Weights of a small mixture-of-experts language model, trained from scratch on English Wikipedia: a softmax router, 700M tokens.
Below are experts of layer 3 (counted from 0) of a mixture-of-experts language model. Rows are named up (a neuron's input weights, with its number), down (a neuron's output weights, with its number) and show model dimensions 0-127. Each number is 128 + 24 x the weight over its row's rms, rounded and kept within 0 to 255. Numbers have three digits each.
Before each expert's rows: a language model's description of what the expert responds to. This comes from a sample of Wikipedia text that the model never trained on.

# expert 52
What it handles: Labels and values in infoboxes and list headers, such as Born, Coordinates, Preceded, (age 53), Representing, ″N and List of.
up3:121147173120130110138125129126115086111115145094070116135103119097136138096139151202117164125120156157122118110127105130142108143169123115144146144156129139143111129150109116206111080147167123086140138138124092108117135166147137076143135138112124141160149132149114122140121114107154166117119184085130110133114100148114115121162161128116120126183117146124102102153119138121115159092167
down3:121142101151145084078120143148123138094147113121143100116132138119170136142160141135155130110097169120132156113114215156096116094110144121109089095073174096121120122157154156107105094159158140118131111154136112106155120121119110134083150119104170173147123149075136153122118158143138139129125120124169129100098127140083136126137088116167120128115155112122123144135145151151129125146128

# expert 5
What it handles: Number tokens and digit pieces in years, scores, counts and tables, plus quantity words like two, several, million.
up4:134114098098101141140130093104136199107130132095134122091154105133142130188095063115103146113144151135086139115115111143147147141142143121150112134129142121112143125118130161109151123168141111116120104097159082142147124137133106098110112122144130127139187101101143100102122130195112072096129113143179101123117146148127119144090141164144121131161154109092110156104105140151127108128116
down4:087105134122129102152143150166128128132144144131107153120142117155159076148108182068121121087183137169102077133161134163132105137115149129131156132162155151140108122119146097104134114158075110105105132131167153124101183150147091154127146110138120146159110135132120123161140086103139141157152153158160152154115122118138124119110158120118140113173121099123105129131130136131125151185130

# expert 53
What it handles: Subject pronouns he, she, it, they, we beginning a clause, often after which, that or a period, before was or had.
up2:094151119152142106128148114088186103141130133134123128161153090089131113117117125144145093118142094061147113135112114136108149122114097097122160125162132124154181116121100151123118109116108166132160169170060117114141118130123136055132122135118101133132124142125121151176149099154131127147101076113088154144125139093108115131140144149133123124153096133097176146134108138142149143112115
down2:170153154108091159111114127121127114173116143120105135106130134102088140150134105110161107163138108168120108128184157112122119104102162158128157134139160141088098148120115114150157165118130189176091095141149133137164114146131084135120116121140112159090106064123144103104103130104148149139116114106140146110117109158101102192125116138133135150128140106153160116121104115143136143103150

# expert 37
What it handles: Closing parentheses and trailing punctuation after numbers or codes, especially in tables and lists, such as (#100001271), (AUT), pipe separators.
up3:141110126112127136156106101137095100114104147123128132111139121133128112135172135118188146087124094118175141102170138144125160129130140110105118116117146127116126115149120129131155132150131107115057175145116080170102153105127114123110132162082212160102142133122134144118092095119075104131128126118151153155142128107140150157125119159147114128143140182078099128159147145129139111128103
down3:120106112170100140092116120133145128134112154115126132176135123132117132140092191121111134090140102159133149108118167130143104121129134129189099131119132166092095133140105132101136103152161138094146135139119109125145119138098151149195139088117099147133136133154088184155126103142135115110142153107159128127108129090148124132128099065165153150062170116128113132123094128127138122157126

# expert 54
What it handles: Later pieces completing longer words, such as forec-ast, All-ard-ville, nostal-g-ic, perc-uss-ion, often in technical or name contexts.
up0:135120106101123137132146115127164181148128091133118147113151132101148123155138128124165110112103092113111121097113109146106129138156134122117148063161135176108114103162131130124083139135073115122102120079126134131132101136165120124137129083134147141146134146106111150143120127146102168125118181126080144182127114099116142113106118127105131109097101121106138174123098107116165065091089
down0:157089165136097155101134130117109108124090136131119146171103118185102134158172148160090120150130097109173093127149141170168142134123142122103120170125126162135114135104112137153159117143120139163178126108102137110114116123121124145109156187125119105108153138144120083139120124131180114137147146150086130159097157162131146115128113105139114130136128103089132130114088082154160118132089

# expert 63
What it handles: Short mid-word syllables right after a capital or word start, such as ri in Marriage, orn in Thorny, em, ud, re.
up0:161118110125171104149098133086097111140173091163158126136138122143128125123088176137139099133147115126136130166121138110163174171122151134083131085107112088087170133136105172133156140119184134126183098149125163150141128110089112128159132127142107134131116130118110121081126119129140109146141138121135134185145119132092139105127157150169164090153104136132097113113127144110099119128127
down0:141166123120137144120143128109150136157093158160109111152118112091108140188130138090118132188097124124117087112142145131141145134127170123153132175119137054146144087114110126078095117144143144098115087142101172123127056129119097087133132133130162130149136132156142116127143098149128137138127125141133146127149144150131163140149176174115153166098145138142120116127137141158145108136103

# expert 8
What it handles: Space tokens that open table cells or list items before numbers, scores and percentages, such as | 5 |, | 3–1 |, | 0.05%.
up10:126133135108107154115116166133113111137102182108150132125121091106171128085133144144104144162141114122128132161128113155137132102129171105146118151136126128123165151136121179113124126158107110164108120100142127141117122138141095089141107118115127144089136117139074097122161122122127161145098112116193120148138141124173143118139068139160118213073128117100143145150152107130112158101123
down10:119156116094153158115146137100126114158137128161108151132122125131105086148138161171165143146148097109189149133127124128175109149135124142111124138161100107083109132133111099164142144125140110118132173138114140173150154122118173113129149134164129121154141133137122109173126076106137118119122110159061137091110139156091106158116112121139182110145060155138124152151124121129153149139125

# expert 56
What it handles: Word-final suffixes such as -ing, -ed, -ated, -ized and participles such as based, built, located, known, usually before a preposition.
up0:120073146131148109105152107153115106130106177157110108134135163126137093160150128110136108160127102148106155121149117128114155098144146110164111135089118136155126094144131132130098167125167133096133121109131106094099159122126118139123146095158179102165103126108129111100113129172146126140119126088142131071122132144113151121179183106076110114104078141089110082113141124121141102122133
down0:134117139107132121086149134150138144166103136075073149136144145135119141135138139142091101102127100127120149134113155090124119105103145085108091152122111142112126169134178148136108154159151114122146130112119167133119140113119124161109108100125142161117152164105145105061124082118115140124166097132121116108115131131113153102073144134134101117110114145124074086057099133147149095120127

# expert 45
What it handles: Copulas, auxiliaries and adverbs in narrative sentences, such as was, is, been, also, not, significantly, eventually.
up12:109135125140132140144163121098127113153132126125137126130122115151112127103158129118140094133130104145067144099148126138117177165180155172098126130079127131146118103136148165141093123126080123104124117110116180111143126147116130159085173177176125109109173104112134106154151101121108083191161138150134126130135115110142137163091150130149130157131090119113119094153109122128143102146097
down12:128173117186145122104127105158095158143112137105142131126084169130115111111117120118130114156094118129102150142116125101136119098113131137153124139116128122129123151137111153132096127106100093122194094119098094138178149094118126095092147139125144139107108164136125126166116050142137113106118120124072144142119138124120142102081103115154158104095115096083101113139133133158118117073151

# expert 40
What it handles: Consonant pieces that start a word split into parts, such as w, v, sp, st, expl, c, as in over-c-ame, har-v-esting and expl-osivity.
up11:149120153166131141120084130102119117113126113136111126092145099129144123122106077144145091147144123146119107156127120141157135161165115132138146157102120155114051131113122135126118151126100137143137143175114072158121121127122125098170151118153148103110132124128090112163126154191147129100168138102090100094136090169128117155144127127160129113099110150141126156090132123122128078068126
down11:122148113132141138118136082161148104137117170110137137150146104118133096160118105158165129155113111141128069069111106120085096111154145055153142131119115124165123142105133132133122131139106138128107111132118136106113152086100113128115152151087130136146124121185117128151091115124131148152150133101121151112103153093096068128161147080136153134093122133155091090148152110127145098116160

# expert 29
What it handles: Short letter fragments that start a word split into pieces, often after quotes or hyphens, such as "ra|ised", un|veiled, Self-re|leased.
up7:107095141145159130166076129107101174175091150144113132118160139134127156110132111088126109118089147127106147102124127125103151174104104160135175097139124092147089095078094128140111081143134127157133119138144108145057128115095104114113105139113093121135110129105125125132165125071145116149162141130128145118161112140151104132121104103151122126176122134124135098119124119136143125086164
down7:116162116126147131144131108122146094125155137138169091096114100129121121091060141144125123146116146119109112149134144118131117147148121122154115153136136100117152113122110148112126100086120112164115099112144151112097088120146121130169143133185153088135137090107115114156087144154100092168153095127080135132126118142131097109134067083136201146154153107124117139115153149083131133121102

# expert 23
What it handles: Prepositions following a noun or verb, chiefly of, also in, for, to, with, from, between, as in view of, interest in.
up3:114056139152130141118104094153141120133119136120088115121149094119139162103124120147122143128112102135140153124125144160096186112118164148127105107136150119131122128136154137139096149093120103208184110126101164166113118127130132124161102125159137112100148114080081087156105097132143118143155090133154124158118155148134108141089134127150141165131160133119149103133127125150169099129161
down3:119112150159102100135094103148116122127074123114128121174118101088157138120157154140111125144143112148146146124125155136085144129094166156129153091139163127154103143168150160147133117125086088083156154127166123129142132136116151153160144122132105104127128145129166138134124151153132139187126082135053137184133160138125112097111152150154147132128115097110148116163168137123152123113139

# expert 46
What it handles: First pieces of capitalized words, mostly names, after the, quotes or section headings, such as Al-berto, On-yebuchi, An-y-one and Philippines.
up5:096135107098149126108140136166114158113115128093107115125109166124131131135175133126151131100114128148099154093143151125166127137171122142111141185145108129144130084088144109063145097155140110136125135132114120092144120134079108118106138136133150142171149097130180131119155139145135163128085129099125112129156111086148101108112150155164120178133125161119197102148119155150128134130093
down5:111140128101130106124147112101169131145114115127123156138165099079119111169135134122097118121162112147139096140128168144128141143125143116111129122138130146126129093161157141175133151130122078148140147139160114118169124145150110133076124139150142098081170095173097125129152111121106150130093125114085118145098164118131194101130126131126123169129110168117154132144158185140096146082091

# expert 13
What it handles: Conjunctions and connectives opening a new clause after a comma or verb, such as that, but, even though, However, while.
up2:119097132164127120100122135176110162095182128169117139105113158088095123152094096118090174100120083116140129144100149149126134115162126100144120150112126117153153116104101122165136143079109119156087111142080131133111090179106184144130122142129133116113128153134147111117150150112146112137146132151085072106121147125125169108147148155157120158102138118128102138173129102128136121128140
down2:148135159167096106132126142108124124185158145100126147142130082117124130152097138103142134140116157116079107097117120117094093112133138156108125162122139136117121150099129123183123150130132110168139093148113094117128119107125159161170149138146143153167133135100109142142104118147087145111164178145108190131132135102114181152153143105085086126110120130145089116111099086143115118093124

# expert 47
What it handles: Opening pieces of words split into parts, such as pro|ceeding, ab|ilities, ag|reeing, and capital initials starting names like C|arlisle.
up6:127126133154128164125147153086138156131127107108070120076117114151128070133122110129128110131108085131117127124171133131139099142101108131138143155108136101144057097151147134119078177130183103127111141145127065153101171169156120113141132100124133144154111127131109165161137099169145098100129114141147082120130127147138160153138136137145113102119150121106142101111109127140149146157146
down6:125117131113158097096119113157072122115083142127107133096114112177156139093112139132113144119117124136151124129082172114132086110087089151104142134146131122103107131113152139069156149098070180127078149119123175141149139117145131121125109136124131109152138168105131117130108157107104154109148098101109134100101141160076091098129111140155132134135147123112144128140178132119161160138132

# expert 4
What it handles: The pronoun It/it and mid-word pieces such as it, ly, ot, et and the 't in contractions, often in quoted speech (didn't, sw-it-ches, re-ly).
up0:141137179134131141131143135123152088120159142134164144107106110103104109114146133167160097113126135140157139133105104125150149080099140107116074113104118132127130095159124135114182129103135110121089095115133080137136074082105086144145127134156152099136091103099116123140141111173101127160152119155102098123105136108126170101150146112138138162117160129112159111126111114104180076136127
down0:133147163113132078149140077125126129096125120129170120115132114093145073135153157145131109118149150128145155163114185119156122156129148136123132161114150132186098143165101129079124117153123104130130138110063102116110127136097082145090138085138132129152114170155124151145109110144135116150112132126126189122132141152106149127128109170116124170117143127125115115099107089170130162130155

# expert 20
What it handles: Ordinal words and measurement units, such as first, second, third, sixth, km, mm, metres, -year, plus word fragments in data lists.
up14:138099150126145102113148182089103125120154126142131116130162122144090168145080123136137144086120098109183143158128165120153137125144133086159124123089164120110138149086149142109107114161153109121102134127112158103117118138135117154144128137135123112112114116104120121087158129107136155097147156128114133202132165071167129154149153153093134173105121112138146131131170118163120092138110
down14:148150121187154166115111110121129124094127180129111181177132129102134128095104150144130137091133149116096133116129135101121096125144156111140109155145056081095169124155098130115182157136124109140105141128137113111099136137116153085157121077181145116143097118093108155115143159104168126148114109121114138116153113113109101151137141105118124153127138104107133159129143128140118082144114

# expert 18
What it handles: Opening parentheses, quotation marks, en dashes, slashes, headings and LaTeX braces, most often a space-preceded ( before dates, abbreviations or glosses.
up7:136176147141117143127093098131093128090153117147116111135158102166134122080119166129137129094106136167149108137153162142138145160127115156100113125103135124081120123134127152134145109135146103147105108084173121141135119127144099149078117121120189190122127115113157111110113106082089122148160088085155163136156135133112109085108135145152134133177135122116116110129145091105093141141123
down7:106142143098144149133152113135133101143131121147118125117108123120136169163096099125141132131120112106141061131180113070152158127080130133140157100103094124079147146139102119153162105123095150101137131101144150132109106157187077160125106113084094124124150126131178123130158169168105103143130134154159157161129136130155114167140129137147136100102098122133112156129128141109110120092113

# expert 16
What it handles: Em dashes and plus or minus signs in data tables, along with fragments after St, w or d inside words such as Stetson, strata and edge.
up8:094092123154137134147135101129167138133117128102117121126162141143125104120142078041103142104173098133138151156140149145125112116154082115078139127100131174131109131129120105156142143125134148101169125137172133139105136145073116125141175159119136155159127135194106095174107109110131148172100130113162148132131140106126117135159121128180138137121115124173137135136122148112140136127133
down8:144127144124113126108132140107108147123158118110099132159140120153119091147177113082133147128150102128108061100118096114160135132122135131147139162126121121145150130109115133121131109099120142123058138075093106110136141139106114144124170139088110138148128138133132149098120094131175085134119115106089143106158156141139124092161165162122151159142120149118115177139168102182089094100106

# expert 17
What it handles: The word and joining two named entities or phrases, especially after between; also &, or, slash and equals in tables.
up1:113143094102104109120147145108126124138091138126114121107087147138122113144169160141135125133145093160142134132124139133103107118110139091075107131142110117138106155128138116112115165095155135080104122138117146159091156125149170196164128121123136139097161187147097185132102144166157140129131131101143140103102114141123145087108113116116121161162151162133137075116124169154164118092144
down1:084119142153148129117147141095107133088152164110162138135141127106144097132124170164152126136153121197173144138094138147134130125147132150106102149107143096155126153133128101161154156111151097152139134104147099194159175138112137174087160144183155122160170144115110131141119143143157153126113141122114125145137145130120137165112127115106114124156102153141130122172147122130109166149168

# expert 44
What it handles: Given names (William, Peter, Mary), County, University, Minister, and middle fragments of proper names, as in West-min-ster, Leon-id.
up0:097095154106122111131158122153129145113161080099145131131142120137120149137093144105119109154133143130071124101134143145113149164130137106121129091094119090113126112095115159133072147113129112110149098142124149127107113102122135085108124119198138109104123141113127123093108111144122113094105136127152120162150136161129134130114166136143099137104162180131165187081057117153117106149110
down0:103134073121159119081128095145114130135097101160157175127152153143112144100179129106069157106119116139112122183137084137160119169159130120127078142118150105098131121163151111123082118164158121106115089101116130145103167119147158153147083128148139145143133168146157102183132121111126137118154125129110089140104138129139134145108113117147150146146155110141118129111152120118131123163149

# expert 2
What it handles: Word-piece fragments inside non-English proper names, often Indian, Slavic, Turkish or Persian, such as Buch-ar-est, Mohab-b-atein, Rajagop-al.
up7:138103125172120135085128102123101093123124113118140110142111119118141143168179074192149083138125113145141101186123124128116169161179127158138123135134120127112132094133131133151177118128176114087119144126111112126137110119128116104096130189162137147119103127134119162087117124120147104097107100160166152137092132122095133152123128103153092091108117098110138088142153131124125104124145
down7:137137105127116140163168133076129124119100157120110147111163159157102089117139118120147099134111104162138107136137114125161092138097166137148139118099119103174127134158123204125149108148151099117141106119117121106148148129068118138140123145135141109102121149106173128151097126130126061135149144096177095143125146137131132128113157151143144112172104085190112159119142143113124158125133

# expert 43
What it handles: Pieces inside personal and place names after an initial letter, such as J-ai, Azerb-ai-jan, Cz-ech, K-ate, plus first names Steve, Dave, Chris.
up11:119135087127127133087138131141112106120142121133162118135124096125115163145101177129121118176133147125141140053177112125085134111179108129124064137125134156139173119143156112142128123117121130168163162112122144147103119143141071155073150152156111146161142142102113148149082173146168138099128126119126113152131156157136124152129155149127159130112124151159140156132150154106135144131105
down11:104170092121162100124095159122131097138134098117164130121107109103175147095096105144117133115106113122109110140155103151137121105178093099145154095146142124112153106145108114119144120142164145097088142123134128126155132125122137122150115164098152080131150123139122177140126147143093175103090102131087156110135118079114155073130110114131149129151133124154129165147155131102154076120174

# expert 30
What it handles: Final nouns of topic phrases and section headings, such as career, League, education, Cup, Party, army, often after World or National.
up11:134171079145156150133093145116139124111145142156167125148133120156129135132110153155125152123227128105120144129124140144142144155148130119127100083105113137176119183092124128118157071089076131097135133125120118123124154093115155102075110107112107178175137108164146141126130114107138123101127112108159103106122105090117140152141132127144103113131121133098148139131115128116164141134125
down11:127110109150119123106160147144119154112168172162134110093095106113104103140127106139147140113142075168113118127073175114149155138134112171103177111130124133099115110133126082112108094079134117154149142103148101134105146096109171118086135118131117139106098118113085105168128108178147149110096149133157074117129113124104129101131151148121142139132116145155148156133135120169148098135149

# expert 3
What it handles: Common nouns and noun-final suffix pieces after articles or possessives, such as company, film, career, manufacturing, writing.
up11:110145142154115124169139133130116103100137112139160125099165132128153129129088124110129125116111145101132110171222146129158123116118151128123140048127127129102156154155128141112140153072144129157143133151118073130182165125124129100123115100133091126152146108117112097130124106110129093131102137170115130127130142122136167112122163147130175154121143115152163117142149092133184119120128
down11:134182113119087112139130171114151124129134133166129109126085135091136140149146134107130137151108162119148114127110077140123096137125173145102156107132132157129119144167149065112175137115142110150182138137121133098067127110162143083112116124087068159150172134102165121155147113119124098147112113140146109179101120125150152138124153115128106110139105147157139136110129132109146155112143

# expert 22
What it handles: Commas, periods and connectives that open a new clause or list (as, when, where, while, until, including), often in "as well as" or "such as".
up11:114130150134180133129153134102129134092100109134155147126085113122136150046123122136147117106157137121143118161129123104133188160094113100130140183101132151080134146116100123160159110151116137145126129141117106138131137109111171113062067111137162172136126116120131145149131129126132111112116097115114113108149142117108134106100112163134134169119120175103103131145156078116120161133151
down11:130102149087176088119081128110139124148150135124100135154146143110115143092105125133118129085124140110116079117152091213134093112138128157178097126138150179134142127135110152109122112133107117098145137147144125119139119138163143110127142117115141134134130091159089090124158153152139115101154098124116143159144089109088120160116135109110104129128118145139198111145113123075147102128103

# expert 60
What it handles: Prepositions and time conjunctions introducing phrases, especially in, on, at, from, during, and sentence-initial In after section headings.
up0:143132138134113121154150137105175114134143163148111131104120177111133101144134129095070063136145093097120135104135129163067126150119107134143136134090115116135145128117149142156089120083081120102147094095104132137111139099167074118138133144154138129115166104135105107116142103124114126135143160183107117116127148105158110108109101089136099190128128133118112146160132150119106143162118
down0:138123127140130137115101154114155114131142163093122190077129130120143122106113172096111165081126132116155075123107128119097153102085141128133110126097193130130141111137174122113129117129112147091099156104166118137152136142175086111134147191127116070100101145129151130090090119146141151121141146159139125108131086108144134132140162110136096140127119140138117103096140160106130123133144

# expert 36
What it handles: Word stems split after a prefix or first letters, such as in-qu-iry, en-orm-ous, cons-ervative, with suffixes like ed, ation following.
up0:119102166151165167150133120135153130126127106141135114139090126150124131150126159136136119109116169117111126175157118145096099147122109207122132100121082133127126160110119119171126100172112114103102148107102092146139130139104146123124149140160069116119120095141116121157118156141122128095122120132096086151140145083109078151098120159129104114135158117151140072166130152164118125092155
down0:070143123156130127117127107165124156162165167115126164119152131127112144157125113106157153125104174112166169128164132106095127149111129117145120117120129111140162104154125120112130105070146131084153098100136120104170119147097130088134078128112108154151070138115143122131117111109150125133092145097124155118157113139155104119146140129136123096165169158147146156178171146111099108149147

# expert 61
What it handles: Single letters or short pieces inside Spanish, Portuguese and other accented names in sports tables, such as Ló-pe-z, Esp-a-ñola, McEnro-e.
up0:137119115111147181143103094102169148122147155116102109056121129146155138099089101126157143149136133089122189120140152135094130134116116125123187106109124127137086139165148125165131136147154147113113087130136111174124133140143106054130102131136091111133147114119139118136153107149128133181122140094143123121105117090130081155115138118111127136176131142144106101155128132162111153117150
down0:116119145137122110139118130130160141145141140122134115087092142136123186125153120089139140166110102084173120121146150167155154101102125151102129101116121104104131122125105086123152175156113121127113158098165146101105138168112103120118151138139139153095154129107148106165129122133138096158162107126118194101138138123124208105117071157101146155128111151120145146159122112118130113097103

# expert 21
What it handles: Final syllables of personal and place names, such as ville, ston, ington, Angeles, -o, -y, -ah, plus last table cells.
up7:121120152117119128125109154125104138080132161135143133118146155118151112142122114137156133145120070125171125124120134121115140109141097127137143055070124121140124089161119136126135134159185131148120102108133132136126094110135089150121103154103124122136173095090092119148120136172154055092100127101140144124117128127091114118088099140138131161139103113083133129143086099119100125092087
down7:146105146148133122140103143100200131084098110118108132160075096144091115175116133117143142174160123103114100121136160176117129158139114135129151116102144142111134135131135097128140133122104092136128152116115127141144091135171126105096129120173160096159139113164151127139129127163105157118096146121126111130102168095146150143180100093123153122129097115167118154118089164157087119131115

# expert 19
What it handles: Capitalized words in award categories, organization names and music charts, such as Best Supporting Actress, International, Album, Music, League.
up4:150167129148125157094123165114066132101150155144154136103107104135172088178131150094126189153080163144144150186121146125111136115130145126174089104122083108092139110092125140120129115133159118116102160124151139113128161151107156161102081131103134123122128145161131111090133097125158137145113119093161114133132123131104131122095157102118151136106150111130119139116161121159129147111119
down4:096110110145104162101161157144093130141128150166076154094139095122161158147138110135114142114121145075154159143107070069112165127159144124171095176126135116135150124132095147120097175189176097139112115132137139128124144136111140139145115145091135116129130136119121161149113165125146152134130087149138076117127122174122123134110132128136144160118151147109125101129134123117103150149100

# expert 59
What it handles: Everyday adjectives, participles and word endings in running prose, such as specific, other, known, used, capable, declin|ing.
up7:108081088098161149147150171086127128099144107152135116152081119092087140115106106178144114135113168126145112128086121126185171160140101134154144122113092114095143144134124119091173156161096144148111167119110110128164130137116110106142124176145110124143133121103115141112128154177146123129143143162124113144153109115086135129175139109148122147130153147081142143120125120128112152125167
down7:100108174142131119134133130091123147068132134143107124113142115110125108141131123138101165134106146102135140110108111104123103100118126089119103110124083122126137184126062123099125130129146157143073079137131138117118135131086124125130104119110098177168098102143135148127134148104092128132144128149163149121148128113125130097130148176130160084116180151204146126098154126134143121169118